config.yaml
num_hidden_layers: 14
hidden_size: 256
n_experts: 128
experts_per_token: 6
d_expert: 64
d_shared_expert: 0
hidden_act: "xielu"
moe_layers: [0, 1, 2, 3, 4, 5, 6, 7, 8, 9, 10, 11, 12, 13]
router_score: "softmax"
normalize_top_k: true
routed_scale: 2.5
balance_loss: 0.000444
balance_bias: true
init_std_router: 0.0168
lr_router: 0.00108
vocab_size: 16384
norm: "layernorm"
norm_eps: 1e-05
tie_word_embeddings: false
optimizer: "muon_variant"
learning_rate: 0.0209
beta1: 0.93
max_grad_norm: 1.0
batch_tokens: 131072
max_seq_len: 256
train_tokens: 620400000
max_steps: 4734
dataset: "wikipedia_en"
Below are experts of layer 7 (counted from 0) of a mixture-of-experts language model. Rows are named router (the router's row for the expert), up (a neuron's input weights, with its number), down (a neuron's output weights, with its number) and show model dimensions 0-255. Each number is 128 + 24 x the weight over its row's rms, rounded and kept within 0 to 255. Numbers have three digits each.
After each expert's rows: a language model's description of what the expert responds to; "gets" lists some tokens that make up at least twice as much of what it gets as of all text. This comes from a sample of Wikipedia text that the model never trained on. Tokens count by the router's weight.

# expert 17
router:086101147084143106108122097132128125160153116130120128101111126144122073149163143169166152167118143124144143165117092126097052074109141182139099137167111117162132164146107079142119089137152140179102088137126126127126148138125092092093165142136165117123126136153148150115123159151136117119103096143120142130125179125123129122107108118123150139106162112138131140098170143144142113156111128124142126099122068105164134140114128125154147136147119158111114111129122096101144083141137104154113146076155101176135146096109103098142107124117124113119126128123105100162115095113138118113116157119131069141127125106109154125097150151108116123147114144164112125124184110118150128168095117098180144175120155122132142135141108124108114126134091138094130164139096118196124124109104091
up1:116100156106130112139150142119160090119133124084141138144107126123150135115141151104139098138142115130099166117111091106116103121143115120160129133118108145092110134122134105143139113123164101151165115091126149164177144135096139094139129138091133103128115137169121084114115153149174110143117215108178155110135081152117119135179095149143103131114096134136110186138134113147124068139135138105092116098138114109129088154156172104133114140139125108155132193125102156160135116144084172129145136125142174113160135137119148139136155140156110151114117091153165104138137159120110095172157143174127112138114115142088128137138120157108131159137132138141143139083145154105121169137096134117073091123104110083120103132114140105132146126124117124099103084130133167095134162102151175
down1:126112103128147131139144176142117089125102149127113153160109106105110168108149108141141130136086119117146117158161105169130141134108131147103120091140118169133166156125141127123135146131146174099111097127088125148107139112115147108101129099107114116111100127151138102136129160067124148108177136104115132132128122078117143150120075187157105150102121128127108178068128143150142114149105139123142164098123122117114118144114134118166184096159125141115120162121136119137158116119154151102087138106154160157124113104115155114092137094103161135134095128065094125142142140118107114153141159168119080161103138123086188120141127174110115143106150108134117175123140169142095140159124159125118122095096098139126112141117116130171122103163113130099085128187125118112129152090169126
Description: Table cell separators. Pipe separators in wiki tables, especially after film or show titles in filmography rows (Empty Nest | Arthur), plus semicolons and colons.
gets: " |", ";", ":", " –", " -", ")"

# expert 5
router:185136112093132139134108134133149143075133106168125107140131084124143076113122098155102124120138128140077169104118145182167119103141135145158120103136116127152148139117094103108130126083063131107159122143149138132097101110140119158122099137126100122134105116145117146182137100058145125108137115127134086112153172131135103134163133134159113098138115105154139148108158138132108146067163127067118117128177108150118156174098146126155108102127133112122146140155086115106130160173143138162158137110159129101131099122091138166169125157110121107135110126121134109105146158102140128109103144132140158118088103101158134133143088106162081143128147121151130098094166158134122108146133139122109140141169140131135102119154128141123097113140158131127126143109169167125101116077146173
up3:102106129140122121104110117090138116146135133144093167092114092105112130141132140160120140124113127110147108097140137114121110128102161172133152125124144129143111127115110142121109108102133115036113096158139123130176150144159139153123104132124161146141141180154175119137130108170158129108179089151109097113109132116161198115134129141110117103073132122080125136119134152136070161080175133095138144104146141088122141078109162108126121127127124122159102140155067123131109136106168171137136122102151185133125114136141104151176149144125082137106109122151159152128163099105111113068118133143099107102138150129169105105140158122169136140123142127150102122092094126135136097128116132124078138160136131113139121108117140130092132142160118146143114160119160134136099131150126172
down3:114139118111136131143137119166122088132121134130099156144160128133068130158153110100183098119165110130175160119152145137126120134141110088133110108097103132121116107089074128118092171122144118143160141129137090116123146139113134173146165112130105128139112090094148152123165140100071150148077136089134163095170150137124177134134149092128156098152156124145078128133130127151155091108078146147091144162104126147153116126142153101124146120106107125160123121129124133073094131129111113107134118131169097153108171182127134141109105142082136151106107104173109145096134129141111086163095123150113146169158124171105118123130133165111123141186150116114124114119131166152096124160122109107138113112122112120087147138098101141118150148108151105130141104124139135163146119158163165
Description: Conjunctions and coordinate symbols. Coordinating words such as and, or, but, nor joining clauses or phrases, plus degree, minute and second marks in coordinates (57°9′56″).
gets: " and", ",", "°", " or", "″", "′"

# expert 57
router:134133130140119131127130142142148147149137129138125116076161151097143078081125128139148118124115149178174114153099148115131130128167148109163120095112129109163118148135118106114164111153126119101118089125126144115111116105154136086153110140093075154139121106126115135121135139104150129149126121177112131125118113129112128115156101122118138178159121092112126102088196098172102132128113171084132167140109174137118164146103170150116160146133146112080108135080129128131137176154163143103140096165115136110131134168160081139119149173097146118155143125121135124097107154138142122095114116100074114164133118129142136101113171136152101122095121099134094150165129089108184090131086132114173117112145118136108123099084134160112155121119142127174104136117149135125137132113170167
up3:146112151126125139129058093149146117172123102159082162144126129143144118143094149121176103140144124124156089118099092116144136095144120141115170121126109134105101146124130198135156069198131137141122114128121147134150093115142124105112162111153100123140107130131127124106141094152145133077137168111156102119125106164099125129106097177129139115132118128105138120120134142156101136109112117112144125132141122163122107137114147152151111142131140147135149115165076178147127142092129158128123151131117104183106128151099083119090138168119146147136097089077146136107108128141104125109121089164153108124138080143132151099123173129122123127091134152120131170135115151155105070156133122162131148103109112154142126115092149171141108143105168100099110123123118159154112050120120133
down3:103110111115137146151166102155085088195149138137088172096092133149145134133135109124120095126123131087113145150110113123122137133127132111140103147140199165093100109108132103159125139122108125148094151098100119141112151085078092105129139111154145109128125156128101145102132099119134128092117141105141136109098105139120135105132144124170142172159127110137148142137105136151143175100106156090139129106119141102156169108141143150124159111081113125147107123146121141161117146114139144162161148102140101104128107121146153158116119163152096157180144174121159120119133144110114112093139145123194136164134107155169128135159133129108145146164156116081144109112161084087133169078158103118143126150108099185126133125118128159093138133089163108109152141090134126110128113143171131
Description: Year digits. Digits inside years and year ranges, especially the second digit after the leading 1 or 2, as in 2003, 1958–1964, 2000.
gets: "0", "1", "9", "2", " ", "–"

# expert 55
router:141130087100132146141131115140101140140102156086143133163140051080179105182098121092103123130146137129090104152132156140173172121087169096133115103162108147132154163109130170114111179115157106125147143110151149153149133143130124115138096140158125127127094115125152129141125114139134133134143150142114122086149188163147137093156121093132155100140137137179105172158108113149128093121160131107099147144135101097106145143150126147146141136107085102121087128107108136155125122084120150111148096127123174158133124097080172162134135085124134096142130170154137118168145097127134108179121167116134116107105165121158139112137164102149128129103085150087110154130107118136130130113123122093138104096123110124148158094150142120126081101103147129148132106134132118134113124087114116
up2:123124105090130123166133133184137130131145135105148092139161125126132139079108114162157133140106123094131149149102130144131152090125132118053143152115167160185112125106173132119153129129121119123131125137131155155123109097151097138134142155111159145094121152154158179159134179103107147139115116140169150144099114127071157095126144089112119097109089151107107119094132126147136108128173092132147139142174117132114152148127132103135093079123155143113122093124093102127115105111173113108123078141123124123117132102087125131139177176125110126151116135092103154123162156075135155134120164130158091124121149094135099143130126090154123112120167096123117120131143114090094120147136146089127144069122128126111143123096092161114160133137166127118116105108120122180106140125159087
down2:149135129077135148116125135142139121132115123130122119182161108135146162121117124130141126163100149122121152127140110170133107155135122132099113149109087137101154148182109095131128111162114123158117128127125155147103161116170086050120173179148075109165095134129134133107141119126134149129101100081180135159147164092143129146110153141101124134132124111110137106107135108120125136146144136130122140116127130138159131140103176132175088124101130155149111141123122089130143138120120143140172109129161180130151125143137134186133130119121129122091096079145108114139093136128111145141094116136081141068113155078088182129120087132173170148144144149108152081121115108142126124091120076120119105067123098148102125110133129134093106138143123133105121119169144159141102145118113088
Description: Hyphens and joining symbols. Hyphens, en dashes, slashes and ampersands linking words or numbers, e.g. father-in-law, Ensign-Smith, 1811–710, ISBN parts, LaTeX _{.
gets: "-", "–", ".", "/", " ", "'"

# expert 23
router:115111160154122117103084161150189118137160138136102107132131142137124109114137162100141117134133100152149127102132102133090157136120143168118110111115187133115132126119150149114100146058177133153130125140174109139122103078115102128157126125172127085106150181154109116130149110120109146121156111111146128111103114128143088140131143147145054132117107152080148137154127113135106148103110110077138129138157159140087135122130140107106148118170111114098148128140157136134151086087112106139148136161148064181132138125143072140148088171128137104151176106093142121141106122118110126129162167124140095114122160155101121119163118128132106135133150118154163108144145152112159152130127093126118164129142144090119112117122104123095142075140143134133140134146084128122186112142165102
up2:135111147170108125130140125112167140146134146137115094129129135137121140097112112113144148101150160133167123103073091144118099104139129168131128139110122128137122172118130115128131149110137140106134109137086115157186175119150101062109086147121137158098109160124122131139131159097131123148155120146119149118142147125130128112096101122107103206157072125110104131144150119136151130142127176109121100158115102122103096146137155130087170134134166109097124146136168095096129108183106148147141149129129109115142121165139106116137145159095105113155153123126105091165120089161157109117136178102155103118128097131100179144137196138113084151132120106124141134184135112171164114167097094089145134133109134102178097111147104151114145116130126138145154120112118123091164124107124117
down2:144112143121141131151089120164110108141140120131112138156160162138140176151153122094112107109127135160100131156125098143117133124154144094108149145169151142112162127143122135136112140156129089140134149132121166115108119137128141158117149122184112126162170102144174144100112075130121083120087156147119114132136144141167141149140157108134125099110109128183160076141107084163106136077140106205128135128160085129102081075130110096129109104165123143138120123125146147124091157068118081127082160073129131125114135129167114099164099095160164096148111121097149127098106151101133158132159134130097149095118170135127150105118091163126152145153100130111131140075155083123121117101127121136148152138115132136098120159119145107144133153134139148115110110135105116131121111112129103
Description: Copulas and main verbs. Main verbs after a sentence subject, especially is and was in definitional openings (Alport is a hamlet), plus has, became, began.
gets: " is", " was", " a", " are", " has", " were"

# expert 60
router:159143125134127130118106149161132148106076092161117155132150105123155071114128126138091120094160124145102141111134115178147094130121094124148140105125134128156154121116093156122086101119110139118167090146156104114153137159133110134113113115145128105143154135153133115166131135082136092133133127148118106124153179114127127114182125100115134106146114116137098175117165147157087170116172152124125147113121136153152181160090131134164098062151138090153154155164101091081133161159141141157146106097145132101121127176159102117162130133128131148114116123155115133119141122088159137109105138113145168116094121115166088090140103123159108127106147080117123111105141122097094114124142109097128149117146070152145115138172145132151128089109107121142138117123141138130140129062174118
up0:142160189153137120093132122126191173132099079128093140150193146106109125144130126123164089108173117111124134120141099137135163149134076154111162097126141171139117181108105122162160138105127114151134143116142114129158107159161091102117142122165129107155130113166126114134166131110142096112170127088105130184106115107138173100093125096136121112132097132164101134147151134131148121109108133049103150108149105123115164154118122103141128133140103077153151093132103122130117104134105104166140117107103075098117152127091150135156085163167111118145126133128149163146124128096141138108086138125153133112132143086117128101120122113114130132151138105122111134152126145081129078104060132111143126171140164128108117130136117121145133111133133144120152132136133105108160109107110116
down0:106125119134132114116110122123093133164105125147109138123116148113129126143092136117137109138103128118106132118135103129116142152110122120174127124118140131141157121108140117147147104187128109070131120120115159121126104091114109130156133087172102129154139141109147160110113079135098122107086147171199140111124130152136167164167111122198141136102155145152146099100126058163124179111109142076111156126058146188144111139129143110136093110127167143179097139115102112144149153107146161081131142099158118110111137113113094116137161141127115098114150123142138129140104130152130146121122125106101133125114153126185167123110110154178068148153115174163108126137118112136117146165129130132083156115156101151091133133119118106081134108124104153159133143125099141102119101136127142
Description: Coordinators and range connectors. Coordinating words and commas joining items or ranges, such as and, or, nor, from X to Y, 1999 through 2012.
gets: " and", ",", " to", " or", ";", "-"

# expert 19
router:174101096114123145134094203120122101130109131118133104158144131128111108150153134137132125154099135186108145146136154146145090128131135140109119162133094108120156178111113150144154135089128099128156124138072159137127134111104092167124141092170082169147122111170114156112140129134112154136113126090158190160091160121105111093140131159118123102109145129098155141111091103136141098116115133125130120150118145095116096134138075157102106114151083132111131142110131125142143186158097144138136130154128132114135099099119116160100101097158156081095110118120138113139124146163116093167118136150084152148104155088133132095144144113143139142126097122157077096147132145118168158146139115139178130145142140122141144127104171152137102119172115107131074091126116113146120096160141101
up2:151152140144115131140083144120078129113122136115113111138147084129113165148144124100170151138162166173111155124144168145115119139112135103088142150161120179135139138113106140154123148142167129126114119105115144150152130172109131142151115116138129156086127122127114107100119178076086090141124136111161171135105137147145153156122123168154101146141152138089102129144132163136136112109115143129156117138096140138163114080136099164109130101080111116136126114160092112103106133119125147155144105163128114168106152136123087143151108144123104075131089117156124152070100096111139119097115133155147146109138099099141123154117103148178137112115135146125123104162121077122148157086118101117128144164135078110148090129062122131121082131147114184087134107153128129161127138151153084
down2:131098140110131127100172131116126134123146078091089053106115104160099089160118099146124125127113131102144110145147128157141093124153129149128143141101144095103111109156136106106148127147132139125131131130128145140082114139147199096135116143160083073109134121141140094157130101114123117110157100121168110142159138115096113106127120173109142113101091136118093102165127102140097132126179108107095106140174139105110109151093163129128101153148151151119096169167158162131116102111130151169130153155134131175086118108156177148148145148153140118092119110112161140102164105118121139097156149104148157098102125155101155133087150137078141140119131098137124125073148154125124156142122123163116119127138137113136140132125116124143127150123129096139182158132180094117173144100116107
Description: Name initials and spaces. Capital initials and first pieces of personal names (Ralph A., Mc, van, Jr), and the space between a month and its day number.
gets: " ", " F", " M", " P", " A", " G"

# expert 38
router:135147130152132153134069129130129130094154170125122131140114162168118127123124123134132111113134093141150141111114113078105145119096141084172149118130127104141122095193121144154113151145069075154157138159159087168106130135158139127111132156144106164122157142093097101113080108113154157099115099118145099122148090124134146139164141134123147114097083152113126128134133120122157143105119148175143113089138135153114147169191106113113130134042141162144109150131114135133104116123115131123129171140131141106139117145135119119125146161108169140073124101127108095131180137158098152153098110135110101135143160143123138136145119150082116133143167109111107143114103120079119110176115132128123119139119122082095136152119147168115090099087131110127115106124126162096136138154147174
up1:121123110147120102123143125113133101170127075117091127169116095123116114109150099119146100148141160127119131116133107140130164152120102099121179112126183133125119152099129122156066145140149110080125105140128135134165143116144112137119158116128127148121123115150164150121126128133107162100123095168161128158125131106117162112105159153155126143102121140141159125128096110083111108131142142138114157138131135116204131132106116089145071136117150123100147153112149200112107145155122122151130106108101125121102145126110156110143116077145181128103106147119144098146101118157147077122124110148132100173157133100133118172146156154123106152102094161063121093129131146140118143143114180149136164151079152113087135120092143116101148112131100187169112108109122150122142090166121143
down1:127119140210170113136119137165155144122134136109123169124109130150100118152122118140139123128118116134138129130117129089129085148115152147100101106151143143117117150115104121139123125123118093150138171127127134115123114145127094140110122159153103147126121107144121101118118118093157114138148096100114093139130181109134151143094123148112165111145141100090118135146101126109080122158092114156110176171136087121145088126113105138155156154124120161099138153134127130087076154143159137112169127118094174110167187077092105192135162122102114123049139131166094103131125134093134076148120088111134117133113147109120151080155141119110124154152103099090117104128125123117132109132173133179115134160113120155101139138139140107084131119091166137127144087153143119102109152140125154
Description: Table and infobox headers. Column headers and field labels in wiki tables and infoboxes, such as Total, Votes, %, Nationality, Result, Preceded by.
gets: "-", " Total", " %", " Candidate", " Date", " Votes"

# expert 46
router:136101151116122089158092121127097140136138117153134123125108161122137082152142087143084128145105119117166125158127130134130155144115123112135124134140097151143132125174141150144139142168154161085160131150139141140131081135151123141083129067107115118141120106118105138152092092090162111157152115109095127150113119148151113142081107110155079139166105132169169137153113082097149124091141162128115096128096142104078086092118099140126120128070120137080177145137137136085118177163125126118134143112143159160138131147123173122092174108149142128105115150165171166140161125111147147118123124119141124123117164126130090142139157105073104151096127135132106146130132132128125121112110098179117187124121167130139085134114137126114127115146131154100086126161103159152150107119157125
up0:137120141112133093110106138148160141123163113126141115128093135109163094097124127132107176157138129110169126120143081137149119136110134122131107102086121126121148156150090115151116133142131127105150143156111136164146119115143109115164091124162142121073127168115092091154090130134131131110080115065146146095137154123159098119124142104135169101149099142146121127104134098136085130141109127134121087112128158134119162132122120125085091110073120137165163119086124122111150140145118112115103148072153084128133082121094177149098152108113115098096149125153145157110126135153141135116164153111159171140130132100157113150083131191095157145097146125095132129115113121148146122149131120135158130184183107138140119087137109079110100128143136147123193126168129156156147116142144156
down0:116149153156108077123157110151118150141148097136070150150137136115106132094114122134121151148142111122141161153172153152131132161094114175139135132153090118085101098092133099147150113120147094149082105115143157101170169164120156093099100163144118106155093146128117088087153134121143133153107106173099133087153105127124125135098183128110124121130146103101148121160121122118138157110179099121117124109084139112120143138133118128132142111141135114131103102110131157122134181117122092096117096138162135102163075139094140176134112117135155107143148159114142136185109138088145143106153100091155106091114131145144121140141097125164147140128126135096141101135079120157118142122133172107120121153140153153133137123064147130138120073112144112118157167123123146163132113076119126
Description: Coordinate digits, headings. Digits inside geographic coordinates after degree or minute marks, plus heading equals signs, infobox colons and score dashes.
gets: " ", "==", "0", "′", "1", " =="

# expert 27
router:119130147148127128107123171128104146125167125113144110108157107115109110131170099155105114146085136106114092158143150163144128165155105158143111149130136110116174174118166135138133139125138112131127142135088111104116107132168139125160087107137181169110118092108150146099131144113125112104096129090127150131120122140088115108094100075119101090104131136126119090113105119088151131157120126155078079122125104089132124138122094116115072108126124125129130134154130117140163139159119112094063134132154166139174143084122109145170128163142129128131124161132182135139160092158140140133120127140100110149156125081102079146121147138092123130134149114122122153119131160172175076159136105108108164103124130111127161164123095169140112161157125137104135139135128131173180109092141127
up0:108115153159118117139130120150087128131192097131117097082120113100130163134143069156125150143096088130160099139138134113162189106126103128168126119107122104114182165141132121106121149143150132112126130148105096149091098096107166112118117122100119139156101155134167113181135147129157121090122132125138176135126142126116153098122121103134087131104157153126183086123156131073151154144149140135129109177175128112113108122146125140161133122122090133109160120066134138092138148109098108126103130133096146111121162105144161101124118127069180134106119132106127122158174157120111162119098117108112114151107151126090124143102140128158143099187111127163121162129120135144148122094145131180154125137105147098096124113098147178113122111111142128123144116140120132112090144128120164
down0:139104111107127134117149162116125109172074109162113114093174112129162089145161103108159120107149135143134104090067113164108148132123130150143121099139149155160096102104113181097153116107118102126152100108135101094142134126137137138094142114121113151110134115124083105119145165142101166167124152143134089137123111147129178147171170143123168182111112141105126101135111105160115141144148125136117118090124125085138132140064128118135126128109122115163124152145140126152176102119094138106169096145159122141186136120148097158128123142127063129124141117131151158145132118140145104142151129100107141125137118067129129072125136141158158116095119134136147125154126100115109165186123104144131163137119140155120118126177126119081123142149090131160082129120125104159146149105089124
Description: Table pipes, capital initials. Pipe separators in sports schedule and result tables, plus lone capital letters starting a word or result, like W, L, K, H.
gets: " |", " W", " L", " K", " B", " H"

# expert 16
router:103104143086117155113181097109109128079134146145161123135104136159135115147191174153107162091131128074112156118109148092117069113147146129161101145127148115137151138108137134121161088146107115114148125109126096158091143087121130131129146138097145127116146121107147184181132094139139129106150136104112156153176122138109147136138106111124097100155104143108107161114171133138094120086156140155133065133146090160124165143169157113138125127104126163147124106170119137122130110172157127130110160155157129161132130120138124087136131108115135130133132103092131127097105153090135165103149153182129111143162108098116150107100084141123147143149114163116148151068129136111098171128137124109075121122110106124123141103150107117129101145149112135138087114133146121114163150108099102
up0:123086158154160120139125121119103135155126087108126127162127162139154153143117148157120121122137113102121072128127110123128158160156142133130121153114109163129123104163084127135120170071151135108124073118119123093135149077130135101118096119132143106128148076122133117129136102163138094108132127087136134134100086113147137154110109102116115118146129109126175153157150095124144152093123145095080147106092148158129127137148130142107180124123143114094106139104143123130120162175081105128148151113090123147128133139130136138127097093139105085128159129140149138173178160181131142150111125134118110149173125154092135078137125145124108157162129148136108168123140098097137126124147100158098096151138095115145174076106173100134138113115145129111110134124213164128135134097144086
down0:140102089073133129138156165136104077110138108121136167107148105129146128086133142104176129134128156134116126114139156157130133108123077084133104135099136155105123161099173145125128140121094131103149091123144147156130107121185159154093130141125129125155098181099139109111157162124168095109118130145134108128101090102130080124095108115101145134123136158135142126112102115131155108130116140153104153115165144125141140172125145146134112110146127137114158141107117135086139140167131140097145079106117078119127128180068139162136145122127120086178116128138124127101168113157144127121111084119120136145159148063139121124170121105117186108130113125155095130138108166136140119136107140120123133141118141101148156130168130082142097129113182159193122172087158147110131117127138127
Description: Stat phrase connectors. Units and connecting words after numbers in sports statistics, like "receptions for", "with best figures", ft, yards, million, percent.
gets: " |", " in", ";", " with", "5", "4"

# expert 25
router:162122115128121157136150145110134068149142142145125114130145113107149117109093123138096136136088151131100104164110090109100121120114140107069138131095148123122105135145162111148149091111149132142147132125180109167164089117149114182148131111127161114147089158152136095145087097114103152139156145064159147122127162123118122119128117104137134182110112083095133112132095151159115160112121100144095140111113135174111122129106144137137172154122156139130108138150158151093065121130122141106120153124153118127111147114127147138128132177090117147165152127129155114128128088085141101158122131066133118156147105112120142166106175105111170121117148143093146124135125113101112109118104137102181104124086172102131138149144092116106088111150110162103176135115173121163104140126129114
up0:155125136143137155121119105122106118116111138106105129129158145125121160100125128134093103088137130156111133103147124127174125135112113120119178146172144151080117094125122141110133093113059116121108152115125125141139200129098115138112077117180104100089116116131138143150183141112143130073134116122131141122124131138159113151158099172163148143114121166122119149131118110110119088126122112138086155147122131149114124121131183136180117088107142114153139118155128103122096129156165114115112120135036102129073143124139105116128123190098098134148189099172128144090150125134118138112129165107136157098112138150177118117087135159121096122119132123127107123110136120138111141140151154136128104154093138112151143133104108173147176106154131137150139123112189147150140133145116098
down0:115120163092131134138143088146141135131116154133120142153124179143139112123094095136139106165107114101121082133104124172132069130154154103100128145135123090130183132121070162140119149081093156142133114155135156120105134149112100141126066098128151123111110124077111121125136129176147109112176143145122164148110052115129144131113118130118148154126156137135139135122162094105132134132091117130129112139144145122115116082129103146163138117122154113113152146110178145120075134117104109114167112111189125171137158127134133087126164111118125120128091101130111102107126124111183141143109142160169140131142120161106132092128134153117149116133108143130161124134109144068127100124112142153127146104061157107164173146139146119135134133142081142144130129136152137100089144084169121
Description: Line breaks and headings. Line breaks ending headings, lines and paragraphs, and the == / === marks that close section titles such as ==Sights==.
gets: "\n", "==", " ==", "===", " ===", "===="

# expert 10
router:135125134124133129130139127125120120123120147162130148166132122140060131141159164119136097103133114107138120110147083057165103088108142124145106161111096107116121118179104137154146094130110104134169159132143086114080123135124123131108149141152096150088107133122106085126121118169174100106113108106118101091138120096118119128147133123112159101130113151122109104135142158145082098160134107137139098139180130129075172146156091095140089117087131142128114151150091150151163136118115126144122133140082097141136085135129153130126105113144115163111092143116146186084164127126150136130153133163099131162134143128131116112124111154140134154203173137133129158137158117118097163138131164111133116122155132153114138121140130060097123120146152098105104138123146173118116184135093124
up0:132151123110154163145165122147147156088157128102137128094150111072116153145119106162130127125103102121156143124146107124144118153129112118102107085166126103105125153141142118119165072149125113175139155161098151160129141091071122108195136144149098149122153091093151149120126133119133130131141138105162136145131121126126127091064120186168114148145110082142093114124144161099095122096130137130143140074174114138083085110126112119099120114098146142155089135152118111131117089131133130079114149156108112108124139152138112154127120185119149154089171138136103109080133137165114153114161127121138083144104151091137160179144117133132166128182149138124119075158154129102103115127119147154137133132148099102142140111126139148131137129131096111121098126115163127124132163116123106
down0:101136160155125110106156110154166123105122162111109152141143112117110129113145119127102137138110149176157115127104147145128116120125123100133099105140144156156140127080094125140111066138136144113130167154086117142150107114160164112148100185136137155114127171130101049135128118144100154127155166107168120109114100090142141146105127134127092112171160168111130149087100125153118129140141101102137103088083130108122128127112144130124133156094119082141129178124112128153143155135145115129146109148158127124172087098145149178136147102079124100164134132123159135146107141100146158170147104152134118093133077108124096120146126147121094109131168131149105151158141131162087123149134150125142118093110111138149109146139125115159115099196129106150098125124106089169124139076125093
Description: Sports table cells. Pipes, spaces and cell values inside sports and results tables, plus outcome words like Won, Loss and Nominated, and section dashes.
gets: "|", " |", ")", "4", "5", "%"

# expert 9
router:116122145115127109123095150081124131124102109123103133147149134142156117117151143133108126116165115121129113094120119115145128149128134153077126098084096089136149130113165109084114135080169157106135080144157147141141129156123149168161145088145174127114151117139124127191160164147124137105131159140175148112170146098118091135159159098145097121118113110126172115165148114101129174137123140086177143137162155134147122131133165103142130138144102099126103130136069115116144105147127150161120128146135138113126086116143114094157171096107108145122147102153088128136096175101148122147115177152128174128138100112138159111104102084103116111119101113105139090122167108151113153114141107141113180130085132160131076140118137121145132124115158154186119153083092115112119131128107123
up1:144117102092139154097118152133105124109102171130142178085133132152118056175101146112133146103127118125124123137068116140161134113111155146104122101107120137122134128116137087128135101077131122127126136164142128117108144117134128122117116104145135101121122123139128096144121138160147130134095108094132173120153111148200129158091150179099104132114079158139133128119102207119153102119134166112169119163136149106102144131118140157126139139119114130098151112110133135127117087129098132116111142173164167147090139096144161166108213125154136168098129181103102127086139144125129168107142103145108150142145128149153116120129116140112142146121123132159154148101132141153091130143167133129165159115104175123106173095132130116113136105119135134121098110163113095126112153155153162
down1:128129113130136136171095122133111124169125146065122122112172133119095091156125120090132128134118105107140096151125182155123082150118149122150102132149141164128174150116126110155182143157150125106113104165116117136130172111120147141104120164150142159106114146162101101105114108112153156107141134119135090141115096127145118110125106085146147129110105163120100137141137121120100107113133124091114123165123113175120162155148077108143105137057123116139109143143150127113174110117086150097178117137106098116175119135117184117116089139112081139129144078151151159156131086131145142126121165144135151100127146110170135109124128173105157105138183125142133127114144135170082129119143153120132139107138112122133134136129104140068118136104130114087169150090165096139121117104099160
Description: List and clause commas. Commas, plus comma-quote and comma-bracket combinations, that close a name or phrase before and, which, but, or the next list item.
gets: ",", "),", " and", "\",", " –", ".,"

# expert 45
router:099150168121147160133107115152112149155106120148163140092126113118145132136174144114129089122114123135138128122153105157188107131133089150132087128131160158110079182120113164140108121182093140155072168151103110109086131149127147134126156110104107100152149136099151122141139120143134103154098077153081129142103140178153148139110150129139069105137131103129154128143119065142112164118161120170135122112126137076137126106136146108151143159142106110127088105139119112124103131100136115088123135129125150126107126096148131098137126146104090122189134141147131108120127142105138138140142137111143158093147123103139097090136135157083142141141128172112172157143090110105105137095109146128109128143082134103132137166133147083134131161119159103102092127132193115129122141112098087
up0:141153115111121159128134125112152138110129110138135120103123134097140125116130137124128114078155129145130117105150143126146143090093144046130105178113114148094110145132113152150102140141123142125131164119154175138088145159146130105167142147096145133160136119156090118136138135131108128132125134124140119135127095153177119110151108100087157134103141116142138150099134099102143116122112103153089142088096155128168115083144145155174124131155072122128136125124121158130129130102145174134089112087171134139152160117094104098112142128167089117147140179139110109147135109110124153149151144151133104131115117112105106118186140149088099151135129105141115166159144114147129087131101128128162146129112095140119134164083156138177074087140160175132101135156195118157100070116113107
down0:177137148125124145134123166154155113130103110151120133120141165146155139138131145079147135116116116132157128097113142084139126114106122159154128133084074106133116129139109127169146109131180129110134120135080124187141153125161125126130159157183091125145123136164129147134079139125105148102139130113172146138074118168161161096137140097097104100122189097165128157114123128143140129125119122138160153142117139149128099102115155134116131138149104111086122122130117168163159129167126102099093171133124102126135119155111105132139171139103099114117133093096117096149129140161084075150182125095113106182159105075159130125109116134182112125106145117137119113147123133080119102118108126111129108102075115085125111142117085133155123109122160136129111125110140143130186117150121113
Description: Action verbs, particles. Past-tense action verbs and verb particles in narratives, such as moved, returned, attacked, killed, and pushing away, back, up, out.
gets: "ing", "ed", " up", " of", " out", " on"

# expert 33
router:139170128100138170118155147139152143090150102139156144142161145135150134150171109089131114128083178139147176157162164134150134148101133158135095150139141118102121099119138132135102091119109126105094121127141157148147150137094119145156128155119096113120118141152149130162163107106108159109103114147165168129155131151111147109073087135146129107122134127159112166127127138155115106152167125176123110090121127119154151136140111102124130148133161105116141114078122106121122153124105117118118082153148122097097159112094166093153168122087109106135143167118145102110091128134128122098124161167155087158163164155108125062164133142134159162173106163134124115129075122148140163071124119115118152130127107121141170121107152105097134112109136147114111117094113069095143137122112146
up3:115123127173131094116084097103103094174124148159129116123153125122125105107164154107127128124138133115145122096118092140140138145105101088140099112112115090149112087156165115179145122140140133113129152123103105127163129149159119139101118088133144127148134097089149121097148139119154176173081154120133151124138129102163093170122169168189108143152148134115115158137121147060126176124109146097115141146107117072119086182159122151116097157124122117113171121138129110143100093147132134133118095163136117146142127114118109130149135102117126119120156096147126131116116111128063137122132121111131106127130147117092164143128124093093062131156125130149114123120132131149147154139116087113121112140157179110102137105118153173179149114143153131122167108158120130147188102124161144
down3:122130159155139114118134090154127111180129105137135129096163137130135156135086137161147136128122110071081139133109114122128142120116109106112148115111132086170142116129140101084140105161164126107188124090107152140145101122120145163130167103104105144144163095110145099152100103160107113101144137112136104129141087156158141135118130149124109115175135137122121157123122123126142128106164136162118132127111099100129071115102157118105096134119145124128155124153105128125121156148134138150084170106128149125120169167136097108111116104124177105114127114143108153122131106155082153151129112121160109128149096097160138211118131106086100155103122128134130152103152147122118164085170102132164100126163144160139153128136109066174134185133123121084168116151108113096108112149088126
Description: Prepositions after verbs. Prepositions that follow a verb or noun and open a phrase, such as played for, by making, during this time, based in.
gets: " for", " by", " with", " in", " of", " at"